python train.py --d_shared_expert=256 --hidden_act="clamped_swiglu" --normalize_top_k=true --router_noise=0.1 --norm="rmsnorm" --norm_place="pre" --init_std_qkv=0.0628 --warmup_steps=373 --decay_fraction=0.446 --decay_shape="linear"
Below are experts of layer 6 (counted from 0) of a mixture-of-experts language model. Rows are named router (the router's row for the expert), gate (a neuron's input weights, with its number), up (a neuron's input weights, with its number) and show model dimensions 96-191. Each number is 500 + 40 x the weight over its row's rms, rounded and kept within 0 to 999. Numbers have three digits each.
After each expert's rows: "mostly gets" lists some tokens that are sent to it at least half of the time. This comes from a sample of Wikipedia text that the model never trained on.

# expert 0
router:516539445468523504441533453562477483518473468445504482440583474389470467530537517529519485491444480521530448518559476516498519518511467474455512560505493570551522559513473485575430452491540535457479456561496507489486555508511542468441491532487473503469445528564517473516500482488523556458
gate0:451584491540455491511512477465484538543498580452451523425497452534575508440522463525433424555471443443466537520512513373533431519525511475528511535504486457513476397525480576561550547459404578541499510498528510532500478466499582545496472528535525534516497520487513539493505445541487478470
up0:405495488578463471480555476434435494522507508513464437445494482471531506525513536579465561473547443449490512528555501486547491542593501467512598506497509483537480458534528533529479444486475460546478444455458481537490461478524512464464540551476415509638491502487514424526534549495584499519
gate1:521422506469527447459458410493476506436450547441490492490557517519477558502521427517512523438515514460470452480530413509546503558470483531510514540562455553436467509459560481482504562467566487482542430517480517516510495433493563477478503438532443509442460501489508562517402491506471474532
up1:513440538547570384520477484468559474493492378488545501531495537475460484512538448477501490456504571456508563390525423530466494551516536549484466394520509477527573502475522556524519443497446501466544428527505543592462528532528534550482515495521545559476533571413535517547457443559470465569
gate2:447432535547423501516573568536396553571538439503552505556510500534474505493529551454489489520488513463505506535498450501516495445477517487475508484544476489514521497468497508496499531545507526560457462551507577472490516491525542489485471503517507529503511496385465521460558432439486532475
up2:540460559519520501453521478524392508460506515540478524492514479529489446569534488467560466572510507491452529459474497396555454537496481516443647486523441508528457484460555503517476546483503575536505523509508522502563597539534535527514474520560517461449404516436472496594518529547518510528
gate3:523522473504446522501582506535420535611519499514518518546479474493554436460409509494487612491504529486456486503445525414535479498539495536492463512508449554527530503437456527450517503544553559515511453496495491436480557519468534492480475517507548539471463540575532482507445491505500437532
up3:497589483577532543468522466576520479505491411487492519444476542435507493509526481484479519483441527514445554534520574477475564530433522488453506495428470575500449452518454477543542501526551489477530511509499492418450463466475576447493436462516474506499452457484551508494541571551447448458
gate4:458575560528452489500496545486442477498513505509534485508525472484523532520540531538502487482522520486430514561489479459476499459540475483538471530524517488552512493557455444481481558481548490465553509526503473529544491512508521490492546594445459544478441481372535498422529537520505506502
up4:420536509478526499515553483488484464483519486432562576485530549470477414482534458559458532487543439447474511467503497519475542491424501523494479483502484453529448478499450442483426575539500462514481488487509517542481525520543471502471587491527459520569512474428470556481448601487548524495
mostly gets: " has", " have", " been", " during", " had", " was"

# expert 6
router:499504515467513517510491504491475479520395457464501535458511445494499502520479430503555513588581573486500526480490478516446521521525483448537549549528502517533496497455465534503518494510487530466516477515491460429506505505510558524467472552513536605510501536560488531466561452457469544469
gate0:599528559457550425501493450558455468468477574510511497550515442478452449476511396525550514557516557554490498500519543551470459449454510573495458481544570506477565467474509505532521460514494544485558528564494488486488520478508447523554461516591479518469496549460544465509516446587502490538
up0:523463413465511473547481484449488472456439537472376592484533564436496529413437522470539528465556468464497502567439481499447470468558439519464516469499582510524520468620403547507408485507505539493561541514422524456517511477443561426508473554505501581485514509504478543513564454529405561444
gate1:489539464546423491524568509520518560535521484461516527506497475438556469385514491507493560551527497433520484501509490530533497500440495578451534591447511487477458417553483523556507436512529522459532555497493472540506453478486513477445478453523585513545426430510532504535618472449536471517
up1:513522556528538494513521484537519514503518504522494519474509454469490469474518450507465545478514495453574458416498422492524493438496600500450491514511512584519471536527483502496504433507534464484544500503507466486481474530486462498512509556496537520540487488512464524471619454441480512473
gate2:506443506530475503516440551486457463477464417510543510484611440523482550505544624546468533472604585457511513516537455507422485507502443493487490429499398549419488507542541506540468501517436499509505555467511535468445485490433523575525428520471475483506549528503463559503462553493563497492
up2:555583508487494444483487512438525478464541507559506454557574536500490514514499500480473525496509448523470460562502500456532439524523545527518507479443478511553500490551498571547481564509554483498516577527562474560436569567538531537416509504471589484481508565431499458524469499518493471455
gate3:465495493453486476534532503469441528500525523463417573448489439577499499451462543611534479473534561512451477482495457517513497522495535568437492513504578442455464519511474557491523444520476483523484501524448496489523455531548511495529499418511496539461504503527498432510469474525485466501
up3:427514480451524485541536415504471542446422482485487514481466438526544572548515565521528549525490548506476541473515541509521541476469479528506469527512463458469481494542471496486581447438520467422446489515473525473537463508443566433506539538480547443503524497540538508516519517508511479452
gate4:495501454557503493480523524523492408447495461462509496488399432548589546431504567508479502481425550475443525442463495554567543516414439480533545554508561474468532462480550522485476445500489537491528421454523503463398527499495503589520437523537498526505451488498475520553497487452502492482
up4:490472525528524448545507541490477513484471491457526450449480481487503496442469534481520498463511549467546520556514496459511468502458534547542514486499521451439519445469407532435475538502495520461521529440447525465474525455517527528513522591419446518525539436499425539517520482424489466524
mostly gets: " and", " first", " or", " also", " been", " not"

# expert 4
router:447509448489528455545547458523518504584550592472538463528449518494540507463519533449480514512551500442455535507490481446554506454532498553525520443524571480512437521497527486532531556476476493535493533479465502540539492574528490510525520423512509500535477510431517487579552557434525500464
gate0:483530441475491523526605520447473504493473523555517516515475500512436476475522546541457493456496524524509523496448458481482458491467425501507398607440483465493502514461591520510539419479400541489505535497590531485507559473508493473489556522427444532486511507494476575543473489502556512525
up0:444501507456547552498525483467527461464470491409509501493464510492472509461465496475528523460491511535568526506499521486523402530505466521485517474503527441437484597483476457510533472489490421475529526543508564503503478551494508522561577485491492586491518508478535549548475530503437564528
gate1:567499480428466512470498537578459468518475458494460556498501493521468420548480511507478502450450485522581415493510543496447517544487531539576568502490526562448505559489498504542431399529491532451509525455449453555496490513512489503521441515461579513568511535531550476493515439494527516516
up1:455499523458504547508461519477517454585509440459539479538474476544546477444504545452498476490479491504453534500484499465460456504475546531501490429491525498440512579547514431559525490503550540476516554505483484529548517455539516516504440426497539530496518541518536442485563531531540508517
gate2:533559502497511584537541510497491459471502529501500515500442499537525511467547453505531522604481501542465461535497470505537551586476522405476547491434533558532439458514498436475471425510427509553468448564394524490543491489488511520511515497496552496450481432482561562477517449508534511563
up2:523555452455551464444571464451447487426534473468455479571555518543474461503458481535384552518474460496508496552571528516503468476517416488489405493517506500519599478496496477564481487509469472564440498488534512486452504512488534471489480528508535493481455458441562510518510511401558541472
gate3:585517487506502552536566489514508486490471512504466458537515569432507388474593430535515541470452426539579505388478529573498479477559492423450524539460505498476495548497476487446483551528480543521526485426498486526488462512560635556487419454496416556475521519531518557548500516467454586610
up3:519613482424441515540541497474483513488441555504560509473534455478477484457500459506554552502504464557526533538499568545516456517520456465497502463569538500482498540496491465528520472475489529506467559584456466495430448443549550500476463527497529494499550636502534544517519464505509486561
gate4:513474501515425465547455490515481480462486412491505605488537441531486436480478472478481488533449477520522509493600548510477528523506530476457490577550473506459535433465475583500470501530479482498466504387436482591440497517420486514426435479559490548498521504530483456562518414566527499508
up4:533462555468463443509467507496495546462460515545511571490494460445505565464484478558523482515456554473545484512584541535497513487442487574443466469491513516461422438513475523482434483484508513542456498418435491491424545526471482437480485466467517557559477525596493531528513495530555481485
mostly gets: " ", "_{", " football", "+", "30", " Football"

# expert 10
router:507415526457472506487443444488479505460476479482550517416576516498520494584491456553527402477411538541484397386519538563421510531551514437487478551521603509481559603533559473506478502564553511515523478485525443440472531491422530481439470509477511472452439590505498561474473519465499490473
gate0:523534486470493546532486517475468455542507487589494585539403487505565514521528478532515473493539532498495504478537506514572495475609455523535495435517527497487466488475452547459519498459514495540562516451519535532515526526490486565438484428440592483538455476473468473447460517442473525457
up0:545457578507507470514499572513461447475516511529483502504407496454538545573417408539484468517522514482502528506499499549518561510491416515498510420507484520542451540491607525571504515497535486542510517457490468549574597456481546552462425526454513520481475530549471579500484478547512471471
gate1:531494507476532503508486497567448456487484475494496596503515537445492487467499464525539470461462533511475549568527466448449502534561412505478520465459469469485412530514605531474500524465505513499486478521527501504479478549500511537519493468455470481524482527554433452498471531534459478487
up1:545446503466471500475537466563490553458559443505549471503464458483512461504502520496521504545497465460531511476497554454496549498512461508407500523529501453471430519463612587516502519474535504508547564462559532484569534529481477537517455487558488465509464557582478499551503642428449466529
gate2:489547432499500496483454416508490559527554511491562541524481497506593455504479447521483454511480492530521494482421447421539495530560593461550464567474543518549465517431442471500530508454488536521538507509592452447498477439513442446554420534457459543474458478433481547441492488496512522493
up2:451450518503549526498551499473453497583537560470566507495465485529529444407503523490488531542499489436441486538531571465460495527500526474463417542482530442578514463447515508516530513493505479549507530503507527539608445461487504439470424526578520505561557490493530555468504556488410496507
gate3:472577516481491499457446491493490442473530428528471451507529450483420467521421521522462450452408493445524546565402545489499564431538489560513424497505535487467486467471448587540446481526553512535432512446535502509474526508557509530531477518500441543519500467510497465491472511549507427602
up3:469496511463535481476515549463447462470524399518475490518509462484510496520576458497475465454469427477541516493373513424483514479487438494574503472500582538502543512534533554580439462514518489510489577466402531465477526444539449478457586510495486520448468438533544512499504477526470551453
gate4:473448521515528540487505521487527546494508512402556523525504536553479541507490511558522506426432457501503524537453443520499508451537485517484483516483504469490546478533524463489511562487445485525561568560454516543443504544508481531471478510528530529502501473528546568520452506489369455522
up4:444442514503529432462526453485481488499485504437557524482496490526587480493492556594527463460425504485487548414485479481541496485496478519538479461530495457461573547533497538557532463542529486518590531452504527454533484510476439530532518536488486550550422499495445546502423392431431528523
mostly gets: " including", " with", "),", " between", " include", " against"

# expert 7
router:552478566560439494483522569544528504490510493538437486492468536543560516418481503535460513477557513548479474468540492483558455414501493532497538457511459488485508460510518491504523580456520458493534515452502558602477515444499482583563545504497520537525566436518457512506505495556462449532
gate0:587535460458456487494460495512470502581484540500550493499529466475522524513497504531512522494524561490515495496534428432483430406485491533550489540517509609485520481479505496520495465568488490527486498427531581451517486428503511560476486503490519558477548582475498528530467486529548487425
up0:477529505585541565582513479576483510503568494527484446480508544476487476486492479545491529542499498493535456552498532394473540432498449511547488500422443512475431448575505485498474537461519522510486480471471571502501483472506486449446450512554460487440486547544512444531507615535515514472
gate1:501546521533478501504508516502474475490515591470515530483521463481545490579476493488507426485457541504422493529530466434486490461516508562474485521470564530488493527448491459566463550534547488454513503541584456536466523433485481527521525470443517566463487508541506586573526489482479519512
up1:479472507523508482512524493512484407494502500470507480472432483486477484453538472485524432436567480444407488498554451450528461543565482492443522513490484546491444478487429513514486517437615538514529488476471550475434571403489438515444539515502452545485552475486483551510453430464546516509
gate2:450470535532521483469516618527572525500496483538549479506468531443498501484534506455536440485493477464514526524512469461530511518539488536488543545435572455557523463567542524546559563523535551512545538465480509426588516497500463587527529502506488571540443500559493464514490514512470487469
up2:502459422371450511576551492472458522467526506513463495557432532499499475484478541458454496499511511488505558491527501539463542505493546521517517503611493543477479536587569526448480399431536535543524494481607434495470472454449485468468422576552538455492540527530585503515473578486514467514
gate3:505532491496399468451533566550455499517447448547512548525542483457483408523505445477455529511563514504603471508444430494531467527487456497485536530399477520448529491527474579547585583451481498454506473552500520444612496462461506506490439526484512525533534535491507546562537493487467520523
up3:476512504547469529389483609547428569563525478492540599492511531523503426509508477567547520536446527445560508480439516485440491498518445499521535498502517452406507563464517492430456484533513504402564534470540453451567487527540460517498511513512554469527421538506466474463494418528446485499
gate4:461432504481480475529482487518422534443444548487486452566519434506484550504476493543614468488542555448458502527578462520487526449517524564572497554490519474417427563529527474528522517530450506481613469501562496468523514507451543524480498510457457528479536454424507507458489504463517477513
up4:465547542492510510481459522556481552517464529484499484517566484519536497464536564583536462486481463523460478554598515516525482508490495515512556463457591454421468481565448431518532563578449484564571426523477541484575511425451503503518483473526505510455488485432545548494449454538515464568
mostly gets: " him", " David", " James", " William", " John", " Joe"

# expert 2
router:566502555489455489480483517519504452567511491554499484474437450540456503459527533483507529512507542570475538505542554456470536538484454546492537409410533527487548513476488534448515446518494597567525492484472537478513477551495487565537463556491567504516553488477511488468471390574513496574
gate0:536515525509522390511583514556552522579459495480467532538512497483500529464562511552477501512511533525497530571536467499489521544485568559512502475546406445482481527444475497433504517448516542476536484538499579511550459451563520492426492598518518473538451494569521525549563497518505517495
up0:495495511550432510531480508517542486488509497480496552489551467547429533452447425519476465532571475482514495477486548527467460467485485527445480570522496470458530488468564581482489491504507544476423516506545476496436478521522509454459519476524509390609584418562528478520466527430484456499
gate1:453534561522471543468507496528521505496415465488528488459543401523475512653475481497447516469551534478431578521557485509477571494491500520505492529530545532492509531464500507569522529517469490528517496516507476472543476517476473444492453548448502478559454491503560461501447484442556512456
up1:486550450490460480465491487580465450479462485501504486517427533468520428448453545456525512535443524481547439597471534557493518381505509535459587463476531478471580429571514488543455435462501466463436472548528532502496454486458513485487425467503558529521500481474564480519515539518500529476
gate2:550499521468540561546490495585484399519544510571526470610480439529544386496520466497419493523526586514423545438531549447561479498455463507487427497513577491548552457488565433492566549462485518432483477527511530541529519445483504464493484514472528411556558508495502488502525472498420502502
up2:557524455539476498465562478528442496418406520456463515512510502449540471532510553525528453457526567444503474525424503442536587481491506458528455486475495560463498530508454517528502507460528512496567503496479455516495500491489480461463472523509464531460563485492488556461559453475531536462
gate3:573475499472583548570501493546512538481528518540405492503530512553470539511451528533539549465518493524466485565488533485467440411506499447526426526451526595516463492503504606545480512483568489570550404522475524444504504494399461505538458552462553520517488523493545474480518477487532544568
up3:508552558556486505434532560515508531490548469422544443503538493480608480513474475442447410455574473511460529508490492465527574497453560486516485571447522521478420510464504558529410463473466526460505509415470450517458504458477468466467517516420504492487496515419555528527508451459517569505
gate4:506502544533477533465449498535480462464465497519489516442463493398562502498504501470509476491596515490429453541520587472515463391575492524442557459597501572534501519533479490457482526461447516496467478512554537449555569467506495533459459539516521444548453533496538596552512409449477492438
up4:467493499542468519500532484478541457441456507523510475462517523470520471456471540501579500482528559417501454564522523518541494347540555543476546468526515498522515554562576491473547506505429551523504478483504498444515480481471572510525488522553521487483463437525462503518495452458457453493
mostly gets: "im", "av", "zz", "ol", "ov", "ag"

# expert 5
router:470431521495476514462491522397514464454507432518446467522396522477476568467519508494494507453529435453530509419487578536443522553515564497400508535546431485471542491482512506472499485461452514492466486500529443540446512449467504553479546520546450442494467506519536504587453490531505485445
gate0:501482471533471514542521512459439477499521427497626562477557513534478480564499523492465429504619461515544546502501476458543474460557482506484531552478521543560539548513561488484456495448539504423594468550544456433485510564513441414460508483508531471507472485484566508493437483528587539524
up0:552501543497491550479440515510437506519495483512518553517465478498524505580490513496489431497553500545522530516452491491524444484552458496415577548468516575541536536483480490541474482462543518502533507550575448455510533510487526448498516546475522466509442474515575482492464485611570535496
gate1:495559489491517477551489506526545437478517514455471484491475518496478472493480452500461498507551500477509533522520520493504543505490552581463448514536529528510510502514506524521486452464489531484518491506446536519418498541516443496470466442484531497572465509524539454537566431537475471495
up1:526488461579515445456468515581522483533484536456575533535580459508474454533452465524486505472495519576504522499489448501503464480524442511527566450502572533484463460452502446477447503503478408520473496556548494491489495532519447506460524484520475535549527507540450466520504581451515475558
gate2:474536516573485477600498505539503453433533561565546515515605504505491448581523487563545504541470557476520493508519517466560478465516501490566490567447524454526491539523553516505503479480540512547512456574526497471434613497471440508518513496450501534520516501481556607513483443467428460472
up2:541499496455542498513419447486570474476565538501487545518547456514509505482501496495530494496467472457460472541451516605460546588438522428555486583474552495539503532511520543482497447497500473478481519489529397485456505472457503511529439521526492511421539487459585517517483486476481512454
gate3:498541522499494450544514512497541470530463441519455520488534512518484427495500545527502496529470567477453546484468538422508471472479482477599470461549550513502596525529487486505433375550532527421485428497505490483493531523423535573548563533467446446500515501541529543467423524490453475509
up3:516521435501431527512563510465460503460503524504511500486457539460484488586457391510447466474541509509545472546522486488528544468487493562479534491402456504359539605465492584498515513512572525517592562449488563429502508485588524505505504482473534485565516457494486468513470521469465511512
gate4:496453515536506426476518556492532493475505474494516593572462525532437480461493513445506489437557457492520494496516470507471479493514468547524524521500544448479546485486509464520496430525480432519445482458509467556528540497457469489571496528520560450485496520488554428538554535527522552526
up4:575414529489486424519543531516497516505488437555541463509526476470480540523543440528473577457484500504549488536509503489527451466507477498507496504521496464372538544552585504568509548463556530464517426471605551603491541550498523472482535458501499486529500505516496485461473497492538444467
mostly gets: " film", " music", " song", " line", " death", " book"

# expert 15
router:505493541490512467523501483502424490454517521505516515500543512460519519518496468537421444464450472522551467529451436521544469424540515533560515590484559539529488466510540492479545469468422478501497492480588506446424558542516477463479464436489460491554563517484505474447539486467519444515
gate0:538474568525553436471533544493528546508487469502477500554535495467478506550435476530474450491564487552432486483469614493531474577493504445476473433429513498421454571533529521501455449458556537520446543484520481477495487437476488522375527481503519454474561583529561590518605454538472486486
up0:500464477477449462422493506464514521478472420478481468533586530499429457485532478547544464517481553534449521550545493492522490480464506581470443472498484465480468457533471511446463498477486497439573490494496528569489514470560481593499567528586522490433488505508488545514534495487442530566
gate1:405503555524453442542427489513471467471598461548507462492427461463497547429476528467496575484428446538503449516549492556516473501510476613480518464492472495495494482507465482461494533456514532499454523503562541582512497509499455490501526535472539514499496448583472506513560470478512518499
up1:528632559500455457517551510463477470416444486529529485532435505487548533473503533426491504492533467464442529457523590480510484462473467489455546461467442470558511574471519568476527439507449524490468486488430473405486499507464509524529538484497496477489508539528567575483492493501464503575
gate2:467545515497586453506441458471554556518496520525569508439491516540431461591452517486490486509561455443601463461549529528517495578500551465506474481463427575435559493516525481520535520434482508527406565499477485519449506493518549498557517536441471517477518470506458581514491523477413460475
up2:476486530512546535462460495492555497533514537522446538564510489498577490515527528553473515488446445448595550447484501535497532582535584541482472518486493514496534510545560512541541481448479468459467578496509469475507446455473544560411458498592498528552487556472497447459537553532466517535
gate3:447568501461486499383470488486519502465492474448485496532523475521464523525435485472464504475487450524536441539511519438480518494444445526535412523514459437516526429481473488489453489555508473415485440452551510554493461566476446506443502481520460446453474547498448552435578516537473558459
up3:515568546470515464506539536545542471497536454447492542492491499553528584527506492406539518470524505467407504454569596511466490420521512444470520534483466465451474428543522433474422537514545461469563513462505494529480505495539484524526410525508505541553463424466418531514521482455445523477
gate4:549550579478464499512524515531457460467481513499485479554502459490464442491449508503493463484527548588477488528550493454452496556501446501509509466516469440454471510491506433517482456507504562498523516407486512571492491442453523590469498482506506538497476471553498562520524520539517497585
up4:512538566464453415491456524506456554489426436509499458510512517493441470518475506527473482562537474564547430540524501553482537547499469491530556469476462500475508513521503449526472477483543584532547492528508463532550504530532464559471524494518501519505500487506403560522568498482426526518
mostly gets: "′", "===", " =\n\n", " =", " (", " –"

# expert 14
router:538547481565482508471523522525508444613565491516479581491477514526468545529504513512545548554513514569486584519485543465504515521440476545519455470454471427479525494463518512455535486599499525519522482500499519529553453512460494519503465482471552497441565490446477389513513491489475450522
gate0:485491411486520423515489481519503461479495510481500497510534519484483549493473458469465441535520506533513541490445507451461499429515436493470450495436518540497502475507443482547577473470549455516485494385461495548484452574512534559549467506485438515450473522519505523430548509530539533559
up0:480512508505428437513470487441505484537472531493532427452473497470465583518512490523505494590484528496522526466478563553513433469449507419499496483448504467496599402540499500542466501530435527482559466466498459509443565502442444471434484523517520505502507564503507480498667465505500426422
gate1:451452523437495427475504462535514503482531473579545486507596434544503465449501444470514455468541504429469466425535463582468492552447463494537506440485500520483430484446492477513493468510514482506461539552451491539503601580533503516503505490515520460482507529479563526537561538453466421472
up1:452490459509484502499456433530536512473463507502479556539488507485462500497485403513506528468468480477526495478471421509462531487552473538415553424497514438440464532537465423471477491547507496441498545480462478544541526518545538524507436498496533489533471510589463554495476463471487507514
gate2:417508472539480468597481497432547486544466428492476421475516515460515447528617483443455613503492513473428500518418578521519479539456533410471452556537469517452492499528464503535476470494485537527544492474532464519522473587458452437541494496496433522521531555465509528478492540494502427499
up2:543566531517592511529451435483442440470559456506527487528420476543521477458560472515437513490511495511469559505477593466485450493468508504469510528572546524499476567478487491521542410505561465516494491563538527492547498469515486503543483519518529479531453522550464511450461542474445578478
gate3:491508476485478576561393527529499508533481473495450481492469498507439506545496508475438553557532513484501448540490478503520400407532512525456547437458538559540459400490525499478486499513577497462543461445477517504478582486526556425432555542517512562530493567562507508494477461453455407547
up3:493491479497564472513492509425483491417460528539541507463544481442492508544471467558444447435429567507528457553514531480492519506466458479571421502487523489552557534468489462487507473511479526480420479572473630531515450453517509518487545524526474527519470529509557510476618487536430431455
gate4:537576513579574416488552570464477461424496504511464466484506449556548451543497521553470492535496500575477515491522575483491496487528561538535479532511492468564561477469516516564516498545523470520497502525416476496479484579534451486397497551475425513481534568485505475499475500510567452563
up4:564496536484494493497515513490527477474544465432544539444455467416428496514498472525535550453510523460467523553547519442414476482470480468459509475500529517508520418440524504508549531446512516530523446486431471531504472565452548428469447496591531513497489574513519488551572602543544481497
mostly gets: " K", " J", " O", " St", " M", " N"

# expert 1
router:541486490444531518451470561465527577502586465482511500569465536553453471470479549493515474491534486551476453541479515425484495532465547475502404445536499473497488428482577502416518515507485505496529508394602486559507442501475504532541505464483515437514473431501499491495450531499522537553
gate0:538518523569565558498527480551445441560554492513549486498505541514457461511571499466420528481528525498520519545492496461490479558519460528511462472535534489511526569558504562473511515486509484470496502495558475434486474465340494536488458518504496524451531522489506536527495427512531484495
up0:477521497531506512610482500498535503558502515512442505522560531481509513480513488493569534413509482483508525597466532441467570480512522529512434487584496530446445486536546588404447532465550505431474468494553422499501480450479449438527502486500582442549517535491502528550475493454494498423
gate1:499586472574475477463464450524436505492576479495502442561447459484517484402500511488482496506562528428464514491508478510489492481560538541492473513512560530530398504508559487501460484487457496456533543515551470501459448403537550492505509455524453517493550515503434525550510499443507461447
up1:484561498434546497506496497563477460535500440540587461495458505516491486437469487517485521479555521482554488580423449484522432521487575576531472387477466515501475430459497511524507596461522493428503523519480536554457509510533534443474493441525572547552538507488459516554454446528516529467
gate2:506528489452491528489557538486518469547521451575539523509483455463504538513515474510535554529495529563520513458547483499433481531523441508491490532469538501481494456544509491484469525600444516445550470510422628463461543506478540479485544522538460497541566538475482562560479541513528503433
up2:523519522498474460513537557498484442498509459516541548435562525515532491542482468487506497543420519525555545549490522474466482543545446514451478474454559472541510463555500495580468480555493557576423521459472568459466586485496594535487511497521420427460480548543496517573421542474558544470
gate3:540449509441477521463505556476426564476481492454495472526456483573490515422551496487472489539475450525469439509425487563479491480603536552562527510457504550529538466481501554489509506476523441511500452478488456532489561487518564477528492532484561516566559582521450491448479526523507455508
up3:462483458516529442524502414549479525452442452454471515508462481471485533582461478544481558516493462474543478494616538419525519489517537474405474494500478517496466487465442569513514536453502501527578481479448536501550480539434528441493420459554450472545539472544512472490525518514543508499
gate4:454595470482484461576447549489451480466424480536484573439571545478489510487496466499486471543496502564520464448525500502526534509514470508501506490525486477508483534553407525494480495498530415492512352464519505547564488472517522474528460484528471568465439532436445533557455487468475562494
up4:477453509456550496487565470558477485465519496482498430521443492589471486542507478540496494404532468472519481531465484552492507463472545492533534472478486554488487454494518454540512506545516558494507580543434507525436578518536492602490458487520504497564487515557568486491536531486502509553
mostly gets: "\n", ")\n", ".\n", "R", " Z", " US"

# expert 3
router:455491502525610512530483519448542552462478551506502503455575493554543567496542456534409499459437460432518503552498416485481515535528538557502459465472588461528507494505496451527492491477563512422525461523530536550491459425567438407466452498490506461477498466519449528460506512471483477461
gate0:473516415467453508470513518485500528483565534510505481535459569477478424526560483536510534489456558504524498496522529498434532451526435523502514502480561592479559503483519493466547471393539507540455537472514495427563496511494500501470532553497476499509437507413507500459451556507501443501
up0:488528496482404452555523577551505499544502497453500521475505461462475427480517490526443503475510540478503552507525562488482502481500486577550564580571530503541492536553491607509467461549503508502487514478474502499501520461510497504506483527525482562485453496562535502485595524500493508572
gate1:471484538507508538428464562553480534483490459499544491506527500479530512523449486529488482482537485512494543512461503466520527468487439503558494530438526475575531412527467394548441541450505485394505490522578492494510504555522470494453493494434522494484506507563472562467527511535489485507
up1:561460493525534519471488553531525554484414487494591465513463480488490508505448454463530538525456505530517477532528495496552459455521483460428486535463482539521549453485543478441535534602476491521475463507534572520525507483464530543496468507528510532512497481457486510493511544461562516500
gate2:530482415543491490484494504468496451513485465497507551450431519480543550499523496489471615463482504551524522537478438410509452529485547488528517488501495465580472483462551420496457506510531532448587470532546547508463422482417551466511472457532475488439498486483458522434494554459426489541
up2:557471511545451553514452462507536421472566543473461505576492541482517513457473523401474486436452449523507539471497589382499496505525519541537475483506484603540449467526537551442555471586434439500510466496571513548475538407499469493529538495542539526524524468503421499527476448508442483546
gate3:512528469476516494442495490530472557441516451544465494546511550513562476486589462549506421498383469451481475502468492482516512479508469482497568496508519481549524521538567484489563558520500547572432521541493511523527476412566491468506484509445502495447497574504551476423494459467463463475
up3:555544512511593496509496537514500506515458466618522458521590402483483464513471415514429480477435450504496470454483483546518536517516448524580505515503462540463515551484422602500470484593540467492466537502443533552469456503523499486532507495451483511491492516557454560535515555511482443476
gate4:477490533564480508493457513468515402508499520430517513548523525471560503466527464447482542385453467509475489508442567453553475555480514542510461497441522500533482511542475549466542480559454540455546473503458507427519481459497479510552531504452492516502497470512584442473473503527523462422
up4:516526508536484547547558530543460454518539516528471449549405476395536497483428502494619415474441558534453454499463454538389528508519489487549433486512474517541511521465543507493469433486541460534555431561507508468458525457441554518534455458555551460557544471486452517479495480528542479484
mostly gets: "°N", " •", "″N", "″W", " Time", "Personal"

# expert 8
router:427523505481520433506560505458478519449466548543488489520462523502456463488447483455479492436541458433538492484522529501497410502488448510585465441527423458470501513616461525557445441491524437513478542548492531476502560513509496470533573502595430475543524490475514542504499478515529498452
gate0:520558475471472476490497509530462471426584495536493536474494505526541493525473552569489558509530573470563531518475522517485460455480469539561460517516511516532417466560530467521544514588452536416467486466463489525461483588515566507529445495579483529542480445506549493504575496473550484502
up0:488505470502433484394453463434559474528496433458487541496563517513528510518462449520595490419591517564488460514482578375528511476514470520489489483475522487461495531444562540504482521480492616420463453491488436509480498487494468541558480516587532498426487525487499505490528446464513507558
gate1:570492434551464518551518505508501514501513443533458554468454478396560473450454502469505514365502474438450449462444545452439459509485486575571442517472475525459568532516506548521529441538463561503504485506525553450498550483474555482550556532485553475538517521443566572482512511515458496490
up1:491493532484539541567521506446502526438496533493550500471485442425524491573539503468425510380434522502427494490453489579489436534498564509491432496560511538524560503556481496483552412487462510489463458491461579464525573477488458516514532582535521440544522532497494456515452468534476524459
gate2:421498485506509572501469445430496532513485568512504591439405506482501516505465435486507475430478495509446553539514463502487523509472460536493497517518470504538504524571508508509462476493494510452524525539539452468578453540418469450533465517525457449452531510492530574493448558462550550519
up2:513514549488540533488434429427497484570490530517611554471535535453512482478544463524493540491544512499534520542520477553493529526506503536450548481500522506553505500544522496581490583500495517513533540510540544469499445520536530546463471494472532505501523558482539563549527519501580548491
gate3:455451467515430519527453496461403492511455499545537479554538461561467506564525481496492495560471505493516468483534521519483512481535520516468462548458549419545498475493503549582503482457461475516582511471504428522488563515507419521445498486531475480506482507401493486560496541475517480492
up3:481504502575490566541390563467532513551449533430493507465518568513487538512515514540483442469532451525495488560477528458530536535470481461460466478438518520511484453509500495443442550487489501535502473462503471423516443502451418439548479485416497495415496484502430519579474527517411528478
gate4:484542533542505526487537533558479483503487456478504477513511473474497485484441449523581533452503455521510547468439414496430500515553537603513510501471483440504521584473470347508478501456525537508507487499539513549464558555458470479459499483510525493571508478507480544511534511440498470519
up4:453483474565509509516543447520414479524446440551501484546466491464488441505497463515486499467502478547429502515499463529499545479511470565485507505548492500509562504492432503537528530471524454482460504475515475535508475521516563415546470509527510467540479481504524451525485488472577534519
mostly gets: " University", " Army", " California", " Royal", " military", " Australia"